Experts of a small language model.
Size: 10 layers, width 384, 61.1M parameters.
Experts: 64 experts in each of 10 layers, 48 SwiGLU neurons an expert.
Below are experts of layer 7 (counted from 0) of a mixture-of-experts language model. Rows are named router (the router's row for the expert), gate (a neuron's input weights, with its number), up (a neuron's input weights, with its number) and show model dimensions 0-47. Each number is 500 + 50 x the weight over its row's rms, rounded and kept within 0 to 999. Numbers have three digits each.
After each expert's rows: a language model's description of what the expert responds to. This comes from a sample of Wikipedia text that the model never trained on.

# expert 14
router:467503528535545503504592527508531529511466530561526519476530514549499519594488580527429430511481552447489481548447480472494488553545472489540561
gate0:523524592546552619621535452467482551461542459508423515447482538524502430533498493498411475511427501521530418472472435432419441459505500504512516
up0:451514515479477504415504517611420468541571448586500572523410500432374479509525511442552490427553556496529466476534428488520465569599512506413429
gate1:523446546494520461467455433498597559442582578408536490499531480532525425580417561521440491602430554377420428517534455517524454438558551539446514
up1:561521574512434461514471599540500527538601531512510549520458459442486453461479531501472479422526431448504632537481444487599572516523512492572483
gate2:469503433509445416552479586478603389531435451521578442396524587492563519446492499406610462496572491546517568549530501441542509458484482534500507
up2:597517522468514547482477389510405549486467476474505547524445409481494534437534459542514489403443465481515394530524495488394568506508446479503495
gate3:505508507608609532507571606516508479455422422543616516438512546481533530556444500452419431478473514488430525436589531483492486506520505536528468
up3:448476520533579532463598476550585566480478499512502531457572565471503458525451487432465432446544505483419626470562492472533533498563419479429481
gate4:481551486327515498483498436463395469525577490477544449515444425446497445551578458452488503463489459527468582516511436468527495603550448551552437
up4:579531523457451521498549476490408502502609476531436362425494470453534493496558407465535528408543403441512503536504467414482494553505460464603517
gate5:485477516509469506514493565552530555535534535375459482519460504547559549446486536602468414520425553496431501503504464550365477498468503454523409
up5:551491453445565468534520463494514486540473457599459488460507449509471503435426459507643528486549561551468507566503501495525571531489533552538471
gate6:472441439474541546450485479535486545447482504544548619500537469516618450479542485555502452507461483361538448505374469527500490513511480484533528
up6:485507483440482468507508407511468443492450523513587547494514518520448431545496403549572432380419482478573547456463501541520492439525482462496515
gate7:448510575455489564533508444469472533554569404478584503503469486550414592513497525563485508487460569488542426516486504453421445436535420513506515
up7:485430498469490524411582434545499530508455508546445493377513413347505444447493500523612445539610421468466441529614409483514461598481403472542615
gate8:446486518485523431487506463417567473531529488512575547480358495487553443597431509519471506441526535603450472555559554419520531492516491478464500
up8:500586543514538513576556546530480556467430492553579467492476464540490493530451579469523483491538457485523428500453576455563477583541472486507509
gate9:551475445551462480431499472463485437528475331452583433487497464530617559596499424441477504473513586490556553586492556485505556402496483466600533
up9:472532424614474482522519475467478501473400442526600490577513526579589547469515481507396519507495531542530457534427565492491553392432511512539558
gate10:490359413447528522459546487555459499488546494487504411482487518517512504466424498543526403480482495445476473521502475496547415484538400502500462
up10:531492626514533530420423522516575524434499522435518444505487484434460421518577524448489595522525523495552479489497505582492468483571628523511527
gate11:494535438543468544506490468549506470477600455443536578530546515493409472537386526442506427476532461521528581468513479502514512419449492462568500
up11:465507471495604484504507511503407497520528461543501630510518520514505548551490513419488562450501428569532556477480463533562461443555461506450498
gate12:525555575439502539500578525461453434499537553473513514591508491543407540477569545492527481533499553471609453444584480430536449467433395439498532
up12:470619463478487490505554490453568559442367460443418586519481570450508553540518473451474503447509496404425553538456411553526483484522451524484453
gate13:542507554409505480441470502478450580434500399455504553477525557521481480481501444535502521531482527494457509532552507557427451513496549559511619
up13:520472506567446476507545547487540469550487559533435488526586431566440483512484453479455490473470554462443503480522437511458619503406557488528507
gate14:524425503478519485524501514472492558435478451479511456491511515492538447525520507590581474559534514441451484520469484472520559525491502558481459
up14:574563496515461540415503509629427491535518554531537581474500447478570411515537387503489404565467563563514570534498460515575530548548483509456397
What it handles: Articles and demonstratives like the, a, this, same, plus ordinal endings (st, th) after numbers in unit names and dates.

# expert 53
router:494466445461534476496490531528483483577469591534496479467515482621514546416516552483467506454564457502451460495541554565560444496444490504487543
gate0:492545563456480504485565398504502518535451511466553518449491509462573549466404482584373409500451479440425450398484434474558498408490402457542498
up0:472575571445454484531570490486507618451583563477504471484493562432501517415443557488550426486452471515480440438518517574460547474529417505482458
gate1:537485459495416580525482488498500463486527477495504491512514449514521518478457534514458383606481529524595512603519554628503465422502545512499477
up1:548562482523474533477521512522527447488531404561592484573481409556435509520472538436498433548456486450511424491525543572523464550544480455464420
gate2:431431532587579472502510551577554505490577514552434456544523498433575481510504538509453428579403470539470503400488576431578490426466528505462472
up2:563484444411408509445468434531557451395536492608518548481499466498404508522511470416532562433526481481482547480466486614424519488481479490495526
gate3:424473506425529464524550574481488526522446468421567518483480509523466500459415528557527532503483488512478451582457533524554494560502430543523459
up3:468556483427421481495479522419480408531530494425475416635478578468466495478571586448531498507563497544558424549453592530512542498423516526487541
gate4:599474464525442531474543490467458478533557411519539399431463428498482453502504479463506605489479512491551481467478537523509488467491428505502465
up4:557513476620540467545549472514510475590579440574593535516525418469439474482528488536571498508474594514462427474529571487451479543467564477505491
gate5:537507503535465493425482555517470509420528439479404548537494483471488515554392384472539413439450467553535500432538509517444506563473508459513489
up5:519488493524566619523483470501441516485459396470434482466465457558531469552523513505544443480507479533565547471521557538437412633366502497471468
gate6:466532542575484516556517502528543537442560477490384500536477455556534488452437551504506509498478547496537456540497503595428427574510418545552481
up6:539360515429537490470470538506356499533606457586470433485555490512473537546529459630526431456414433506521554565511647578557445488507497506559513
gate7:530540511435553545593491495469473470497465394448465491634406562457508438463537555514578432613522511517492433503454514589530535559433593486568522
up7:520539511482412457537485442474501466479472384499452480475466545490571475498474546569528428564515501535487423492542483438472386508498458473513513
gate8:476501534417426486498524502465472500523516598500445450423452467505516423430475444536418538463490474512485523489549483494480528499559474563377424
up8:523510527574442482527470481542506509439537379475532559524567503465442547514608454434443479508436467386579501499510456579562374551512515450574524
gate9:454564484456395549556529520489487451506519533458493503493531642554570476500529503579609445504502523498540506506549420452458453640402485452513458
up9:447491406432455574561495502541554482543526592485418479471503587465562460444508502572523506502520514440505529513489488513489420582434430420512501
gate10:516421527499447478575506508554530558487558482510351440521503454562510558497551427545435550481490539466482500403484585505550383564479508525474520
up10:410625483544537475419566518532531491454449492481537578589505642478438463473492543500552466539577559586531439564458410467496588443448469481523530
gate11:389437507436573441614509409485512520530463539516537512454532574472470532541406476635493416485524532423468526512542410524439350504532500505527541
up11:355423495583479509433468481517387496454408517498593422475452601505500529542492500494469436441488409482528471469516479522493489457583396461534515
gate12:480472576487544589475458572392468489498481550508413471485525543556613466466498577453464412536525443495475465525536533486511474536592439516484451
up12:491440418560468470580535453476497454566464390519432482470502542428521500425373453600594447551538441528432483527504493473490435607443525510532486
gate13:447395502478507441484495466526469523466495525509554519446521547492532559507360506512474393443547488474483519414502529537597541521519447506627492
up13:562415547474532612425529513540515476554476532530482431510548360447515454382529550540517505498439512487530461453452550530433521537507460542393519
gate14:525486502494465475559455472504447507519461527561456459506544554552525575449473554591528544448485488562451563540481535466488456442630450490465490
up14:586539512538499530465573438497534528602428444535427516515568562492479450361455467559505525537478566450474478498455471435473505527450522469531502
What it handles: Prepositions, especially on before dates, plus of, in and for, and year cells in tables, as in on June 24, 1953.

# expert 2
router:526532433545538540455454451438534465539489427548509537553556474560460544486611510482563527410512537605533448501456334555513569366508493553450525
gate0:563523442503500543426484405512451416507562469464470519544540414468474475513488374485589532484529479577561475538449441541547461533621514569521498
up0:532484495487494502468610440470524406467418457452451511520492495516503468509498432434539537494537488488500499454538431480532450543543477572567564
gate1:502488477514450491437366606468657478529536474479461443530544421515451444607495492430516468476382567491439532517479438538488492428439543506400575
up1:498475556458505510591522504508420508453446536496588537460476430506571525499515524534535510522570424486537504406459531502448493559474492539630381
gate2:565460582531474549513467594426470456502497575536536545501526539544473532522513475479538536448486492547553458344517544467480540548533457513463477
up2:559481619568442579571507646481488462513555505545516557499589533536503537511447520516475480502431476579527479510499495484460579577522527467409512
gate3:528513551630539483528452456591577484379499474427418476551519515497450487566457557556562526479450415508516485483479456504466527551454467479428493
up3:430558454414465511603428439532452500535451484511516469494491547515501437506539595552495530513516497481457476544487475512457502541538428520480488
gate4:511533493593563564492536494576510460528589402593465561502470474480584512462581486507578509475430496523531435481534404561511585488522489463450573
up4:557577436527461519531482480453419514475573511493572449519511568537519456466574441401569563470528442547487630471569493447428506520471500532533579
gate5:494576425453508506475479443546525500528535452556486528482509458570550481474555496479445491518440479500547408507430482610535550463471534498473541
up5:438486467427437440497407393578551575495612404472557536518483432571546520574550429509449574570434524518516464471521495468591463516484608494469453
gate6:487498445624582459466445460472450477551452455489543491441501513503527516471487462532488524454480440570470566392599462588451433417480472541484520
up6:557504502374473479473520572557513493507569532540515492484507464477464497524528504467474520521506499469524435547442531476530539592501477455518542
gate7:538419532568494445430433432510573430474431539554500420489614400558423505515536492554493573494527593429476555529586488449596491524607492528557498
up7:571525466381527451582417533483457440549467512458557466541486519526551467433569487600491510466433469441587506610480544603459524447484485497485523
gate8:499448545518466601490470501437540453491410540500517518419539405461522492490540412466513484481429474446467556464493482458530523450491470473509550
up8:454478484545551574503482519508463510391481528513530475489569441538560509489569409512494495480516471500560510508553519543500494467448492409472498
gate9:475503449525495388508463513500506454409465423519600575541455465553509453485574570468543480502487530571485588553624404505504541460453483494530566
up9:469411409488510434478531562500541606532504487428445440433514513468485432507513501540512477464511416462475459544502518465560579486481476484557512
gate10:551554630533421474487529533480490465548406453498453511528557522472426514504503529407418525414435524504514440571467494477465500504570491571528564
up10:529522521531457507520453549496368484491422490452353461565486380478479483605475557502395531405477534523568578500495486581464544482471550479510522
gate11:604442581534570582512461587480458536550530486451587485563592459451479541421486473521452521568491443429477503523456480492445516492481530455570534
up11:332462437391442476496497486532496466562418469518466489509442528501578486576519518455514484484436518479492535528428546569505481499450519491458476
gate12:493436429485499504425614464524503469581487420518601491639410588456556457504548535502514442520505578487498484504480519448495485502534459513595494
up12:420505507435459455466454553536495521483469576455508414348598440450495469575475523550381550469494528469472627565498545484543489517442482510436529
gate13:550505459530510522456542481583542449542554525493436496523546551582480510430495543508581472515425482501537498514532446562550507498478534502546464
up13:618493525447551573497569523450455492394461458440482558456395431422508535484496398527527489521491462501581502519520531434521490439419492451559550
gate14:525521523518443566473513499424541529589574434481479605453364526488539475383495527480511398542477524566390581487474505521446509434524488533449501
up14:515573523407375518577589445500408441436472480554539465544477452484487471518436535432571534452559515561538458566555569493504578509507529556461464
What it handles: Blank or numeric cells in sports and election tables after a pipe, plus ranks and wins such as 2., first, won.

# expert 52
router:527549564356555421494564527525467405461596496496488563503465408529553579561507522588556515541523622519493403554473523409510480431557525601444471
gate0:531445500489438480607440489577542549452448487458503505504516426510365416483497586450461520420534513466439521499514496453449497463502485554551463
up0:539521590617421503559540468502480490585508554532524518499534486586462462466404602624583543459433541506495579499496445445528474468618497470582507
gate1:493421447449469475448527478515481470534534423456542459541546549441515528528505532623439441520414489470478499516478528508494449593480465468348551
up1:484500638475368528477507512419531529570558507466465491483631467538440425493467428514464488514520495478458551472462484589558526476497617528508473
gate2:486480460491517517473609618523551423454515520474488486515492430523456492543483498394478503552553557516555392480456589462516638499389571505555454
up2:499423587526469480509546512592497525492537499568493438504485607522451487571513570472463486438522472460481505491564513507539445520518597470413486
gate3:473559545463455505526470481477558411351423445450531541606579525528595492518445467543540518549468588577439442425478492536483549563324571523620467
up3:500455369437505523506530456553532519560525567466465511499575488517489524552497453505592502452544497492576507512475544490500410422631521552522541
gate4:521562520468418511516469525486468512489494460463498462505478593508539514419541493444622456575485468499591491469429472511482474568383422469553556
up4:497478517433411546518439618457473579446495522495536524521466616531541581387530539496535480516486483548526478523431508440502454486413463453547548
gate5:511459506483497514407495512525442488509524559565478439555619506446544480580547596519553552467498506524504394551501500489526443522540403484457485
up5:534497562438532482562457451458490530429407538466595578472528478473419507532492565507473564613482543483493518536487482536519488506505435489465531
gate6:481539538434551510442514455546456504513572604521456480478449512467520470539468455537524488441502487507467492450440548434459533445524472614453470
up6:525422483556425542495502519469500520589502554533516531436496473532435424471531504491532539491487586530521622439406502551523505593457493524487484
gate7:492505533431525518558511451429535561479540527512494476391479532480463442502475479495500442542489540531505619592494523429486464483594420463463531
up7:539521492497504544458518455502524564414498490433554419500496489500486526490606429529517559502453564615511436502506466510530555485424493508524554
gate8:523511447379483540522453460489475512556499516490563511511427556456569467440527533563484464386509496584495534501461536476528415448473482517545469
up8:468526506487477436471449432560519353530523434499473442560502512555468410446480468574533513470519536499479585551479417417551505487525490538538563
gate9:513413435426474440546460495535426579505471445499503497520528515474569501505427469488502414445603547455501542551454505411518504459390574523559399
up9:574524432484492510539481515493529499470473435522554509572528499479481549513509486520524461439477506470429356467519411554417589426410516558480579
gate10:480482526538442412448472465542542573537540569491491431499433510463415488465526543437478515529500487484410473462384478440493437465540412544535476
up10:542454533521504393424453562467513509513466460584505393453497484463600511479562475430508538538457490592394456511528437464438519510468468500516472
gate11:461496530522539460491488449560433437456589519518464443466481451551554530600464532510515449433413517468469439473389536528475485535495580529523505
up11:591559469608505568631509528435415511460499495424462460538501552495491446455458473510438553536466464544484553544560541492461578519495410488531531
gate12:546426531452456522448562516517440472369450485487506515535519522547445478511538464450460461465543472533433439464481463483460476494571468606448441
up12:507470520457596444476449425381526523460489531465525538500499612609493521446496466526480487574538499549459401552552389518462414503539488463534613
gate13:637476532523444488491389527482544477577523495521490509501546531476525526548491424543512516508481504506472464616446481542528480482600484453418500
up13:477548394522448543467577527528550578454483554401450412495482553506459464512516478372449487454473482410507437353520469548523461537441510565498509
gate14:463581560429514525477493504463509415552535546533483498524511497510431512575484605516493503490490567566508488457475490496520551508603589459451476
up14:528471467583610407490441475506520482538455431511513454476504624520574535487550490478513491513589429586531536502518484501504498467462434549569442
What it handles: The word one, article a, table pipes, and opening pieces after quote or parenthesis, such as "A, (A, (C.

# expert 6
router:473587553513567456566519545533544603490468457476579543437516479555515448575487407438452528485463528437484479523582403597521548455497541499487501
gate0:450554589440539454508555532463457515553394484543467477649589552523532444604496539475522435507467507475523549466521516487556464579496549416483449
up0:460565514415488451605530585542444482488519515547508511508485502604500422549559453522549456497438483570516538506538496517450570520495587461462495
gate1:555542536475454587448530492527512485508489436651513429520521512523523459438560510548493449476458504587507492438527446521512441417435460437516469
up1:563498439534475458490497456590467464442558493551513520486487451537465595614456566495508511549486574465486472514537462604546462536514613539580519
gate2:503461513465419463519521458574507467568490521476469446449525565502489434477486458587438478516504507470509602490435497459454583469458543545493520
up2:439477508480448496544651462428506446498511515539516525424615533405598456436426539551541464523508379504480465495508571452569519528543427496452444
gate3:442517449442599471469521484558449451534389556535617448439551475498456431544480453466530462512532542457497497559426461463478506444476477437498545
up3:463509532462504507439478502506587407547577402501565494509506418508445463528486385570458456375525515467512459555469406506507489488519476533493536
gate4:531561562506504493552508408400426469425440434494558486535502467568415435499457503450526426481485519607507530496486483489531501607446494408546532
up4:432535458500533505466514422496534452468529545481600512408470529489593528449534498460578548418476454494586512483502558475462545601526425461539399
gate5:472361476493489487425436538466538425553415495445506496593442442472417451565509514483399475425509476447516549464340508473392502504550477538509468
up5:490505581509436533550402557442441451475483464505364493535472492501499503575533465476554469491441461469463595451570484510472551515559596511463454
gate6:578391450399470462533478428524485500554518515448500481569550503506517539547561413558473500412540529503511527567468435514476495516537508505507385
up6:497554573538479550491563533538449487489469412509470511450543529507539582486541493491574508365530484538410587440546469480423495491549515567540430
gate7:446473475564596508544485393450491366450518573549465580500519481425527424472452624425515507532456467419519529494506471585488537522424465534558455
up7:542498420555578520527434489470502551514477464503504496517468480459485444581523619499518477536526507508532535546487513568469474399463553540598506
gate8:496571552544499545580553409543392352537508489557605489545564552525576568529531454496516431484501535522478534523555466510433480438503552494551523
up8:505519438526459430512566520469392472458464540658443550461449485439481452456494491515584539513451407608597507468458470529448514515448453448549406
gate9:589561465546512539491476495498508499530378516450371502440662517499527504462527486491461544523525531464484523571453495494512461569571447580445477
up9:548489460474527519464527506456573495510476449454445481389544469457511440512613425491493491523528501482547448505523534469491491628511509452431433
gate10:464465496517493540465528476484591560501424493442531483468564578433551467444558498490486451459471511384505444459573472539564431529488445592528492
up10:589422545501458547497529470486449506492530458516524502507483488606564614326539505529527537584558431471499525454490498444470572524579469479546474
gate11:464464468487548567518478457475496498560506501495575516548437427455452494565529501515552479540491537531569399549499525533384523532342492490528486
up11:573435490513468424616508494476508481452533496498546459587549521516401471542462473470417460525457500504480574505402542469484562455570450461565487
gate12:528545530537416527457523494572491453553448361412427471486444551509427416504527465408596536440481567349557537525514496523539462541564526540576451
up12:450441537533625502374439522461470409519483582422560511518500473513421488529503505516517485466553479482558493438438573525487484512574478444535525
gate13:538482517417485450560536545432420563482537407549554568602534546491527498496492502560446444570523460486511445387518484562521535520456515494448435
up13:507425452559483482435527493480450512434489542524422462377528482436490498456395488437627512514495508535539531492432585459583470575516466509503482
gate14:478569504481479479491522520526441491577493400536545544471426394548547442541498494429446478511557520490475525555547594429501450554465423542535503
up14:550512578433445494523486470403502404524456554444566511565480538526488529474515508482518465466440471435553531476601548436601494581634416487471438
What it handles: Pipe separators after numbers in results and election tables, plus infobox field labels like Total:, Density:, Elevation:, and coordinate °N.

# expert 4
router:566537474449529481518543503559533527393496514545487532484504459537488540398534492567526431451518467444551404516524498535514475481372528559464494
gate4:540621564452462462586473604522589563414479481458542444512451566521471450546561438422499489570491450468389434534501532417392559522512568513447481
up4:473503505489559552518497547621499501497555492578517560534484581502510397452530537569528404562538507474415416484551460384445498500475524427527553
gate5:521464466577474577481531502503551545517578473483445463423537511538510542462432533535546423477464460474466492492520498414513407504545524552541641
up5:464501487365451478530515477426596453523481495498504415411513442445590551493510477516469560436385425496570474501523447469502503472576477484501481
gate6:521501573437558523498549395533478537490476524525532476565454467456487550491497504519558427573509492395615510465472554509441475567530482499487450
up6:433522554489591526433465495492422521478471510439537541466433451492514491574441495426588491530471485428549411464490610537575537435405538533565297
gate7:563543458562465422480377520398579454399496477417439389535577487505497425410519501468493459399402479409536425481531412439460472531564533502469534
up7:573590495544511478474432498482507488383574573450492483476567466541495427458556539502527518450505432491561454543552438421412451555479519498475556
gate8:510542520549534509505462440526499505473471520509548481529535472608545477543491485594478457511473554517484514463496528577492460448421550487508594
up8:572528529532420493468491503472492475485542585384439564430544374531477508386495458512472550466503514510543525490471531498477514589413565517528520
gate9:445396490548440489487576499525508499436546479448426523518512510525524599511407570586512463488421498567498455481512467453543446463482565481574548
up9:542567503501510500490555334474471613446369587469489531445527508429472550553463506523473525460526450468516599492583437465559566528614500527498535
gate10:511593565455387473493435466474493398518513483578505619525516374539441502444442523495465553506452456521538490430598552544537502567468553558419456
up10:578548522478420489476474506489594533478461520413523401489564546517598553514527495574446459531519499559498445499564464519521521459543511500466512
gate11:496530545435449483575501550543498521492555411452581428535469469461496518553475563445508453502495524516525446448423548446447593567542489582534561
up11:498458566485595485480501618594506558530446562466408483468543514520585532516449462483461448480481555501508508517557478474561488453532502512575451
gate12:369449541480565587436503592517469564548466524586520505506634420425511540605412531463427520476515501491460430482495544534485532476490545494369516
up12:475552572491491466492530571497479413565646474446470479484381584514490480543549506392536553465427447461555539494454436434518557513532521413518534
gate13:580520509507381534443464558512512489455545405589495422493476521607581500562413516509433458524412597584518468495457559514360563422471522518446537
up13:533497529435414546415557551579518496392484432550438396525535468532513499499474489583499467559462541490485523534514532546557516467480501528487491
gate14:447482607540528422495503440451437443540429485439472508493566406530517468450421483498484539437540505596539448490495467456409528499487465526545458
up14:391542475470492473472523536432512460564462461549398474549552442477497504414478554467575509572532463492470413474519527467521526640386478503587422
gate15:522480541468421583561508443501524458509539388474596584558454495446506445462490427479502469489486402468576541512556378547516546508430538451461499
up15:423504513502583474481487480541549478502468477525464417524537526513516499500481628507522464596533581513449497500511445552545513519372380493480438
gate16:471467469389469522571483387557404458518438496493456503466518544479612479369494491485551518482480569525448510495484461470599411450597462578428446
up16:481536576489486483509504472448584464445432490559499502509513471592469498544458493518483578544470461533632466477491444559479486495486528425593536
gate17:518579499485534466430521565527391486472466386378523539481543484453457529436501481461543500480543493487512534582443449546492538487520516583463571
up17:469539488588473502498443558617448459557507520452535510601531480467508467528625487400558536478533465538554552464525470584487467447484570536573495
gate18:474502502529591422522578455558415572497542474479568542531451469458542428529544461567419481459559531385514387520462532497533530575535481521546488
up18:492513487406485529484404591479491472507477520495495444511539555461438562562444477387499519488481487550425570475503491452624438463527524552412466
What it handles: Word-internal pieces and capital initials of split words, often names in tables, such as band-w-idth, bank-n-otes, Hern-andez.

# expert 9
router:562508552440500419573469492518475568452490513535599531497494458487488549563415495528509511586518518542463552462659494547552525533542498588580555
gate4:375389502496574552476355456534512532568461536497512537505478434433459524502476491534466550607655478527509605545485484534472466551476474517494528
up4:352504623587457471502457562498517563521468514476493488551590402487404486434344528477461470515458500490512659569457498517592436518561463521418442
gate5:526507536532594442431476447607469512498444592431522513427418616548548475479515441607558403480452413433501467460494527378494523426501425461499504
up5:507521487492438535586595574429456414513533515466401498549650505521497409483578508563472545534536494505480511541519496466446494496454590463484565
gate6:456492428539494595545497356432513413530480414461608493492482438441485529497410607474421478456549541557515512601474509525596489491522547454489423
up6:583511577576474593550507410432444453560467495602572586451455477472506551438516537485621477482527570547544455562459536644581565592480608463537537
gate7:516476466445547558554556413454564389448480516475465518630504513470486489521469508475448428546532619457486478518512519485498494522483452533516420
up7:611506431570577474504598503420568490492455496542464579431518505555514556502405498498565433553568492548477478506496416499520490500505482494534402
gate8:463525531442458413482584466605509468456458500572482487552528480459550556516440439443585455587531481564502505496460412464577454508488504491548505
up8:487506515408526464519533527589530463582479595591466555494531548465510486408555478543558498582433556503479522527527516464544523543547598457497497
gate9:481525509598550540515512405514563542480457473530464557528578432525447458514478601561500438513550596609529519525608520556447582502491543566482529
up9:526553473504435463459544542448444506575427543568431471437496491535474500405444502553471523421547549451456549586565508520586465535588563544495453
gate10:512442493451473523450407502590547473529494509500586471508457421509547514553417471470569451484518597483491489462414523530525506467483574524512528
up10:529510529475452536501601480448581530489452503512401407543535505378532448472410550491453490438500456405577462556543479545498446564457450478402434
gate11:478498473461532510551529558426476416447574472457447514449615493427380483521485514463616484474470469604542494502446447502500437436442488467471485
up11:487525556524435493482498660479547381500579483546584417545518560532564508516526569497476608503519500545525483508536517406541468502471521576423478
gate12:555509421479416430512399464524512622439449461488511482593461377517543460530443450509494465499468507551429575499440463504519535552492454505455443
up12:568435440471515516503434499534531573455487478459465525555404441524512419529528429494453512459442509433458554420523439509553510455526435439504548
gate13:496417470473517546529496561557525461496510403453501522509451491530506546517543480553422521423454558435427560506488561518586477361593471602542536
up13:597497546502518503373586460449474568497480444474562465547480493528447399547504526479522435391536417502594466523552498433455509494543414457557492
gate14:496471514547497503508482547527622448505484548507454527596510420483409400523520583498478518585528549438525500535577479542523545574517460499389559
up14:545446470483483513436540513498554606432533493423459472477471463447507535418458487464552449494560477464592532543491518478496422491470472548484470
gate15:539439517489469493494498518458583524508410493424560433557521528454474405455462445431556418477538465488550466521426499480518441502527506543492551
up15:555480512536517494545583431370500469549516409525540521524509537551467518434549371517493573458438402561475480572516448475543569543556538513593525
gate16:614462463426426518534485516455580551419439566481533418499504484447453474555430573467491558390463575442470534505483521529535474560477500550403406
up16:438483510570460518515475396572485421518527401493470492583459521432533467563518517513496475493528537570538485450493562493484497523507442530505490
gate17:524478535454480430495374506418513542513446597461507467484563539506537434460541463539451527513463400474460486462460463482561536460546520524473617
up17:391560458525557505496496446499495488401405517515480484442513467495476524513383592446550499419509435578520472448505530471495475499466466536399487
gate18:564408432581521491390446493596430442554473454536445471445517486497470468543505524571488406576557379471493518443528542448501474512476529436369602
up18:450493521548506490464493460441502460543441582517498603351509570532427476537576469453434400460588405461526514552491533459489485508560480579490442
What it handles: Pipes before numbers in table totals and stat rows, plus infobox field labels like Total:, Density:, Elevation:, °N.

# expert 3
router:482476483481553559401439519485410476463529463456570473485437505491571501454594496540490494569480424578576595427447451412514464456550462451435584
gate0:521557489483579549511508446530542530519474557529494498541532394437500515480500499505520453439587494469453471463451457517469557529600506533428459
up0:497449468509497467536489486517451480525521464468500430486497522508502506516525467491454449551438548525566495586449556523579467361484498522591449
gate1:415599543510504460537550575543599576527522570558511534441531482530406509572526491523415447634519583558414393443557427495474541515544427526494443
up1:408495457450541432455529476462506407581420522532427555498503445550511537545502521516497519509481423589571490419538472506495459493517389496530456
gate2:537494527450442508469421484433497328562552497536506507482505571523515552562468522465586529542624546566583400541516444453467490470478476503588514
up2:479557529514522464543521530493463483580457470568499575506579430547477488441484574552609616472508517594485439519510523534564446584495456466459500
gate3:436420556537488468444427483533488553496465436463424472460435373521407499520474483506520485467533543481580499377501492526339463530527479473500504
up3:564542571457612487492468522447499583461602465520485621412518452510536447525503480500500478443446440476500505524518499464531448555605457490444482
gate4:539490590498463581489504536521430496541515522553563509500575430488493430411425465386502555466470517467526508534547449487483408439569462501505468
up4:516507535503487497456575542439489501574534530584557510490543570545501460503487462468444440428501534555538509526504520492524545503568501546495550
gate5:436494462460468573468481516428510562487516462504457459511512431478583495363522478539525392538504533497523505434472405518494480546441462565415434
up5:383534487501540542484461559467553474503493562489474508497511482530598565357571539563540442558556560600495503512478469395484505447535381496488535
gate6:466428547513498513473592434503462389471472489501491570489471537519542537453472506553492480545484476512584469506568542531502566370480557420457563
up6:477476499533520506479434573465535593516605553415587481539539549491458508545520522519416545465467620439401478609514521508486438515415545542549469
gate7:481528577542531432522491483523437365485433411549603603561508493509541466471519517523479490506511463508542462395466535513561550560498473576429531
up7:508471558483439463440577476581494458477514423484504514498459488564468410468502479532483452412485410516513624476485625509544619476545635479498508
gate8:419443454497532480515513501482492538475514568505503458458479542538500503525471448494464469453486547521485472547425466426490457436530437604474501
up8:492500525464527464532463476525541503528442531496542481454437504548440488521445496516467531520535467541402532421499500464511526485505613494531525
gate9:562563499563500513512503509518514455576483400532478482514530422426516509497459489501549587571454489592646464456510411577502556445570557491527544
up9:482547537498451497461488452528536483524469466565445481493539433473458626598459523496639550545596529504513433495579472529437440691433421488486439
gate10:511591442540519469516502528457544509497485464466432484478569416566389554550486422483565520444459491515555393499497482525462461540486485522509480
up10:530424508523485559553600435538545525476456613481515521541551524444422497495461476455543489572524525437474445608477535546471565524386563483482414
gate11:496504483448587593538518467517436544593661514518470555546494514493551527459491365561521385533498479527500440594458468511458500448492457533535486
up11:474446411581428489477484568447525471489440487484606472478504466455520403541520531397425568607490590476452454456585477492459563478462495517424432
gate12:458473537489573481516468499478549510495478457437530507437553357510481383529533485544504550490584498477565487497516418528523463463555491538411449
up12:565492546410522468525406511413496436500418572429590638500537524557568475476583501505509471481421460536538480489499509499468646467536541474534506
gate13:523458640446471519513457498497567534412535465408479423541535533492518544585513427494425407594594459450476562560491502476562411542497427552471484
up13:523468393538535520523589532546609520604481473523518532479496458485520513479484538547474622387516616465416463551517514570386580401472601488525525
gate14:483436430540553483441489497514479572426569473497560463528433490536558457584529485597504457492539458430514489437469518535484465456505456507449572
up14:529429596423423494543503489452611597499575483480621471454480625451434426456492487493514499490408568460425476484582426491498544469499466531481465
What it handles: Pipes, dashes and articles opening place entries in lists and tables of towns, districts, schools, e.g. "- Barnet Center", "| Chuzhou".